Below are experts of layer 6 (counted from 0) of a mixture-of-experts language model. Rows are named router (the router's row for the expert), gate (a neuron's input weights, with its number), up (a neuron's input weights, with its number) and show model dimensions 0-159. Each number is 500 + 40 x the weight over its row's rms, rounded and kept within 0 to 999. Numbers have three digits each.
After each expert's rows: a language model's description of what the expert responds to. This comes from a sample of Wikipedia text that the model never trained on.

# expert 59
router:564548466451475454455507427525547481489470515498565540476493500526551467563491545555445504581461489552467552476559530513463463498499425500532522466487513554412450435517543519529523445509489530560566544446420491525475499491483480514488526556406514522478481494506514481484455465430558524497522547532462459520512463542460437517537547491485431493554543531545450536502523526484493485471493478571544438569554427453465430501553454539487477494446446563477469505509474486473432470450532533
gate0:548503486509499472494476501518452555451462458496519522546519522485499458451551535509473493469435511555498586464447510485501514471473409458533489505474499616422583512472487515548528550535516490522568470515446527517450481531432520494566509488391487523512496527475549630518538523536474459520548434512443495485534495516534549437523534501446452492513516500544506540482494537543539517515490446506461517478522534393464507429476529488553538497558444438426478482556432476461469513507513528
up0:504488510557473431493518557539555506489479489572472537490488517472519440519510559492482450487402498585519546512452459523445592563484457475492498527485524491497485497475514473543503463502516490531468530575475526484448550436470473510474512465458505458538483466578512477507484500439530489553493511442573455538530482438518444456573452417565494538591513474500417473483462455459478521524505478589527516474578557417499472490456499473484514427541533472525520548458467504465506471534434428
gate1:556504455494459481444417469496483494505480508467503470540500454492510533554531481511515501469464468453507471574495575558513486533504482462469558506531422520424520447397553531506548520508560505534527436505486461499577476532567556456420475502469501430503426476503474423525451525468522559455506528474437511473546409518513599422538505485407465544543536467481488525538520538481460462502468489504479586508449493488503551513483470441473495485527481492420509550541505497468545459455518526
up1:453455431572509530514518495503424510517506520516522432462544502548454557585541536531515577518548510498501568490521572446484555605505507484578512509467491490473479424511500544485500510496511514538562529579562540521503552480496550476471513575495481481500476486471479520440476550440520541460446503525481381542494485467551545474522529489492472523476431517432466462501486508516515524496449452468488443549574495427467568502503502494468527524550515442566567489514520477586550491528547485
It responds to: Prepositions such as of, in, to, from, during, between, especially after month or season names: May of, autumn of.

# expert 38
router:552509472444493440435531433504572473453492515531511486485509505518530474554471529553475493565479471532440544472587535523450462490489492507556510459493513540443458416500540536570490457514500585509554517438461479507455501513560412517498498559457506506459474484488496453516445477489533537463549522561461462502456490502490436507524520447486495461545586549518457507541504517481422481447513497576543441574548416490461455456550486536500491530434435582499481491481467468508451462441521556
gate0:539522543548559515438533450554587580544505477451560449439462508526520488498450476419522522564446509518480476479526561501526547474497514516503459521432521511526524531528482456555489511494461527519443447565511538553555507506450531506507463471475529479439487497464519504543528467467474530552473493465480541506574490491496522463450530458428528501499490564552563481514511529403518472524469562409422515496483512481506574493487518585422435439515496452441507463524444531527544481571556471
up0:536537488485524490515475479428471474518536472465567511521565529435522481500516504539506498486419501477470603568480583562442540530489526552537549491528487514495529516503538507544485505486469507471532512608467543504434500447557511507515506539515486428517463514466493490505487549514483483456416582579529431515532606519543515483488463430483474500603547444545473478485594514473495531418532509575554542464523506521439499473496551489497493488550498526492463495475569457513457488459466450
gate1:469524448517486578415500491503522497431555521510462531438504533538493454494571568459442503454468581487485486560504517483506421442498471544553473506455451542507497482535519455475495435539493502614499481540526536487468513554542582511508491498504485508454516501520510431579468533476497474492547490504518491406575510486480479522491494539502491504535518453465566567515536519483551476521516555450451539513448504457547509565525465476552523509487488476465489568508443506451496523373523608
up1:475550493499544525467527592549412519510521537484516396479489449455483505543481531432528456511486427539484544486528439532496557440485538466568540505522544461495556479472491571454564525485460512522441481567415474519463576530484477500549489490507507478477523565542537534504507519549477498585494540510517457490414475502486488531509465479487471585455489470441508520491531505528450429390509512489516515512485546510450491439472493528522510453472457562598542470577538461529520473465471500
It responds to: Prepositions linking name phrases, especially of, with, against, for, via, as in Archives of American Art, plus table pipes after titles.

# expert 20
router:522546447478480467425536444508555446426493541521552491486507471517518448545455555528525543524475426529503563450591513520511474481481507459560521481490501505477457410507540539577517458560489563502526508441474491541477511527542418527471522560452433474512506471450496488528444428464515566469581515553483454506501537514457466530545456513477487452535562559508427547535508538469433425435549482538544458529531447504483464465507474529513506523433471546487510504487516438518472423477476537
gate0:441588540505541516460507509492468491504495552469523555474525501561505495468496505532518507513507533500517486437564475494546462494544507453490470485394499494532503511436502524500514453438398483507550493516598506565536526538517445527502543521477487548545512494468551501514457502437510556525524551532411521490495454496518479553492437567416526457545571512494520532484453548466530433480538525465476573551451611560537461500445469481499489587430474536437454470462474514505508478455506564
up0:520481531516430531578494521532481480529506551570462466502467533530499524507510469602483452497542481499470534519469521499465538498526498572501519485522470552493436416524486520512498421477598518572466494511484455526504495510510474429496551483513571420534469542474425516495487502563508496498498517470568519499466506484509497549515546486545531586464507479541475514508462474513394588528447422481498476456501344510471442523501498590481440459547483556521500482494452490478511495502456451
gate1:484522442492502487482498500539516500563482499528524474522558602468495514462543523435501509574483524486499436498495564528513440466526531465521466423535476507423496484567534548499462542497504521503553498471477524519487520485486478535551506548544515457444564580507425548442521604450520553516522503498449503457522531522417555520443496504474490448536553468533437523570470538507482467504519503514495475477534513538598423415547489593546497496444523477496509527460428444605508475503506498
up1:417498518540483521569512449417464500509498550545488533527527533443575477481534449450556521500533526524447497509511518503542459463474493453599537454518538496433540486481468584521547529433473458491573585469518514486436551558447520499519518498510457520501532479470608523488508561537510472498515480528505583523448480506428573546476517505439508531542534544484440419523536496511503488480559549438506482576466502543483517534477456508509492515540531501542525494512407576483454531506453535
It responds to: Pipe separators between cells in data tables, semicolons in flattened lists, colons after infobox fields like Position, and u in Dupuis.

# expert 7
router:563570493439453458456553479521562488469484476528543506460439486535505478494470524543451563535457465525426497476527504508498438549501465487513517498455573530433507494535517555577525451497436611525538529489453443584408533487545461526475526576466467516473501491412440531479490450465528577483520498510450479493498473537480491561562521504478501464544523592568479562530545519463483504469537479504549474532567436496466469486531487540459513509452465517458493458513515453485487458458538560
gate0:444467546544470495488447455520505549429505485520585468539442498527506524492472537493480501537428478501479465530540521476500494553486510463522438527489540498516458482500464611521475530497517505556443502585545486472526518529523462506469469509475518372514545535456485525548525414554513511465539581500423530583505476497479593524532490460467582474521486622503422493442474507484474482497466588441507497510516449476428540500462515547549540552487461510532529485508515464545516529524517532
up0:512483543511487533523512547490501466460555473554466552489523571499542546528478448556469457524493442525522448446522551466558545488488593469490530505580511515482527524453529409497552550458480516531524447495536537522619504511523494503508521534472485533485522480544541581597469575532546482470489561443443477537471511476542462448469572535545568503515475480521511476548512523532477520501497479548507581603496469449459446455448496485484436461489533491469473457488505554548454419517528479
gate1:551533504484573477569517535460561505552487528488518482434458508501462459541456505478507504459524433486438489416533527509486449545493445487463500461431564496453474480443572478531465575503520598536490499523539527469479500452451434530474478495467431484471488525533539513492507447460515468440467489463513446546471525507453473550531496438490467527518520562513547574485520448524446480460538517573493482489496528499493538450549548498411551452493381469537540547464593525521558499519447506
up1:510521490512529456536510475543575488431501482501485496497524522492514462479488532373496565502513523504551495502485509402434490472449527520460560509465487500493476538501591576549579516528507473481537407444486440550481590486477456458492487507478512475451459506519536558492496465488505525462530545481453369536539545514528467492545503421498489537456491464562519538455440484457479496518458480479444487490445511502613508527586516527557488497516497527472460478532533511467513454540530581
It responds to: Non-leading digits inside multi-digit numbers in tables, coordinates, ISBNs and years, such as the 7 in 18,457 or 2003.

# expert 35
router:549542466505430462456551484512556456462447493520555504477480438512530462582453535601501543527458488503468522491557569556524454533502440463494495449491531503403471462503534527530485472549491486539525528447511494532486508497533472545441541527463480539414442461524462524553423431476454575475536480512466431501474460525414473555559510517424477514536538522522471549607512526463518482512482483501548479548520465496466461476506456534456465436470434501448470460499485462478486495500544567
gate0:545498443482479550516515519484487453451432516535537512486502565438534482460428528443484466492466507564548505501533528462493445460505483465445469498486478499505506504481513474528520516550553486464527495385554534495440535507503470442528518478563543530537557585568495481465482480476474485475484447557534513508491535553538469492497558488447498503547485549519463509493420502554528458480537544558529457435522556410448518484512409576418535469509510403440542594535439502533484503479449502
up0:492513473561400439519484569533453560519451477460529624511556470461494461541579484523476472519536498447473553490499545527495505422539502501501431508487452525426555464421490539565493540560466498527447505530542469434489530434549433480558552533519496532495549531492507561489490449440513440501486519464531504481506507523484437529531516566490469468456522583479427455544562522564494550555504578537545503517437524474501539483488564431494518447487480496500522466512514508504515489511488499
gate1:525389438439465509482499484505483559539443504454477451508464482499530452507613552518574535454530507436487470485474479477489482549561473429483429554506444547464488498477523468505549558589496554495505547571553508459502505500518451557536500506426539481509549563495471426562441478557561485460495538524481574599480484548460488521493516485504466489525495514469520503478529547525549435479536453494495428552461474479480480568433486534474491465501489524521491408531539501481530529511501520
up1:479462533471425516479489503472496515523526483501529552496496458508454507515524480484494539496488543458475552594531489454561521438500527517467532467455546504488502527464494511556520488541564393550517428542505492551476465450507540470499479538502495468510509525414442527463550451435530428414513552523545525528503463521506461540496496441631496475535499576453462422494420532445436497497513548484535510401540486434515494532502451493516567525520525417525515457472545519505548452542527477
It responds to: Pieces inside names and words after an initial letter (F-lyn-n, F-are-well), plus .S in U.S and United before States.

# expert 40
router:520531533446433479441587455496532484477447495525523515452464455529537468516443531565459553530451471531458517503539510518471459532512475494506518478462481587493488499535510512574525470510418555541526494486508448551456509449577416537491525558440468552466469482442427514502451463452494559441522522545414456486508524541473438534565566454496495514556534540538505570555508528459464475477560495535503459532521444457480436489543455544443489474445514516476488418512495469487466465482497573
gate0:522504456528555452503527446501583500455487475509484461456541481460446561461472479518453475458460512510458505540511514424614483457473477498465512466558418599442504434475492460497466432537481490552553494468623542518522448514489494464553532538481503540561563496467471473542494542469483531478496534554503491504476577530466481503509492537465510415512512493490513499476561551508523501503466488511529532500614477571547600472495446470520526542409518498569531497499501527513520475526477461
up0:513464515563488506498537443456554463467576537516494524515513529511494457509495541504478494499422489445489454526459514496486487523429525501455525486526485530444513520463478475421491500454548468535504575557521510461497440502487503537486535510567486547515512480481485526513480479441482581492506426552515468555491524540544517535496550543477535558490577524542453499450468588495528522531495558575548513431451505448496578517463532472327534466484543512422502526469532497487494491482463381
gate1:542520534483463528533609462513506508512478540488423481565501510570542416498535517544530546537550498475537460442536528499547468493474545550490522554506495531430540436462580456493527430449445614511502426547484472495463486451536507552535504488501548551528530481496452524515505439547486486501453523443495548484458467470478473459535344478452422468578511533525485515537545471502441454486471490528489409462500476460506516440520525506531471481498533496451499478537513495500514513511509536
up1:461558523466487559519496486468522450457591498565447528513447586540604513479513454573564494449538571510568481527529520532507528536481494522447507524457442537440459451525540499509517464495484493477460501565465526509541485516521536394439459535557531497492479507509473425550531445505566496546486505476514521539543542530471528481485499489498466499421468596417502541497533475493489479507488536594521506519522525476544554464454438432505552496466436541481492478578513464521535529512549494
It responds to: Single digits in tables, times, scores and measurements, and spelled numbers like one, four, seven, as in 2:44 or 740 m.

# expert 50
router:521536469436443457483523427567570475482452542563501514421463489542526477500439524560453494519447499533490549464530542554509467486531481508505538483459549544426487469512535557543491464531458579544548550467497487533431469486544466510453533524395466523473466469463496501539452462473514540477523471527486445531484451525494481539542489428472495502537577559603466555538575509473478499480509522560549488534558431458469466479554418545440504452478473527474468492530458498458499500439503524
gate0:559607502437502542508515433469493521503497506525454522516514482473503541484529514493496495464424455541502443495496508438533516540451581477539477453512489502529525485516551497518434466543490575425504548511517507499511467506525513499505439526506447557629536449488486462433477490409502510500505530492494451511491504512512509458506516502521506435578521486527468617480486512459480533447504463551558528452503528562384558564489524503354489510466511528513460468547517500452522536522461513
up0:446527505528584483505531495495573484394476479489478555473437481519508455497431425534490518489549510535513540490540585512478532447536518477445502492479554494459507514543528419515490504548548493518476540501502473552477512569527519399456512475507577460501471568467479483533548480492468527501532477500517567565458458499600499510460515470438475486542428506488489435473489438513495435491499462518473455492564509542437487484561488466551503505458452480531510489499447520484499440533650464
gate1:516495514546491482447510526552514487523506488497443510531523492425536449427512534576526520522510562496534487481520480566489490402435507392542562548528502509469534531397489449484479518459603560553539555504495473474466458486451529541490500453499534534455493455487518446499482514468505492401515530481526476532439497492512564497438485588459479497455538518480480524470533510447433548462506506542471494521461489610506506529557508496505502487473490514452460510502468423546462471415504403
up1:468535514498520461500467513457558544536549451491505554479545518603502494508498552483507465513457522463513493483480478410482555495463480497547598454503431512486523455471484512539588536456514550519459455522489432477480538495542479460486453489579475420509460545542470449460521522454498496521560468517563515523530553532564436563503476505469545529521482495455542425507438556477568528586534499486509520494468522523522495522558442543475544508481459549478481509426535507457565420535399522
It responds to: Last digit of four-digit years and numbers, such as 2007, 1956, 1988, in dates and tables, plus century, ago, metres.

# expert 37
router:549547534506454450445528464506584481471460467517515461466448476550539442546443534594423502523453489513478530470533505507465472506509475428566512464403535527500456489522512506481522497514490565549566521460520476580449493452565417512443508550439459512472495507451472497556485431466473543460553503530428463545504487515505454536544518440462493483555523582537477534543511569458472511451516503540506448515520482494473490436546425515477468489457478584472493425531450467503458483467513518
gate0:571470540478576436566490500519546511480481460538492531564507548528578498540511448539530450466423501558465467527490524463472479577482494462558489547481513433536522518547554494530495460596509547487508492551538531509549430444497465516464518508483544562554585488521503451569447481562474470537476516567498421467443456526448516491540519538453481551457496480508498534516531527446454483453462517460547499503572482502502524502591499528458457481527463532468483489493477379537470546527464498
up0:478560559483502514485541476527501449488497552468456526516519507468461499527472597471502533517497381567408506473501408417519521468498572533507493478499528500491553489469467491510574441505514486554555508410522485471484499473452503555516479493439519588557524447478506529524519488486449447488498538472470550461515542435486499572513476601437421510534498452496516502458477436472505573431486465487507459546491516514479505449441415510507498526484486593514481462504551518477469505434497531
gate1:579533483437507500493518462471498499495517559506498482502489523549486442517465484460488563506468509534449423552511494507493455468539521533489470525499521546501438563468550468584543442504519523558490457515557473539491556482516459479464508501513498481490483460569499488531502473455573551484404458506527517485424495561532433541531566580433500546473527506474520502542420526516522428474390495564418497442511505527478469529492484607435438511547444532446474543483512539521521441506548538
up1:505522503496541536428523544580487526478508495493461508443523509496521505435516446510469489455481510486497504511581450505524457439575529557520413456483559497515486490491453516551448524526483451495479486500472459469469508499502545509536464483518511456497470504463458514468478504515482590447439442498619560463496524555468517503493422532548496553523502470522500501432412474492537584509584487456462460444483540483499454401548530478470560422461452487490537504396500504492460503498586553
It responds to: First digit of a number, especially the 1 or 2 opening a year like 1975 or 2017, plus past-tense endings.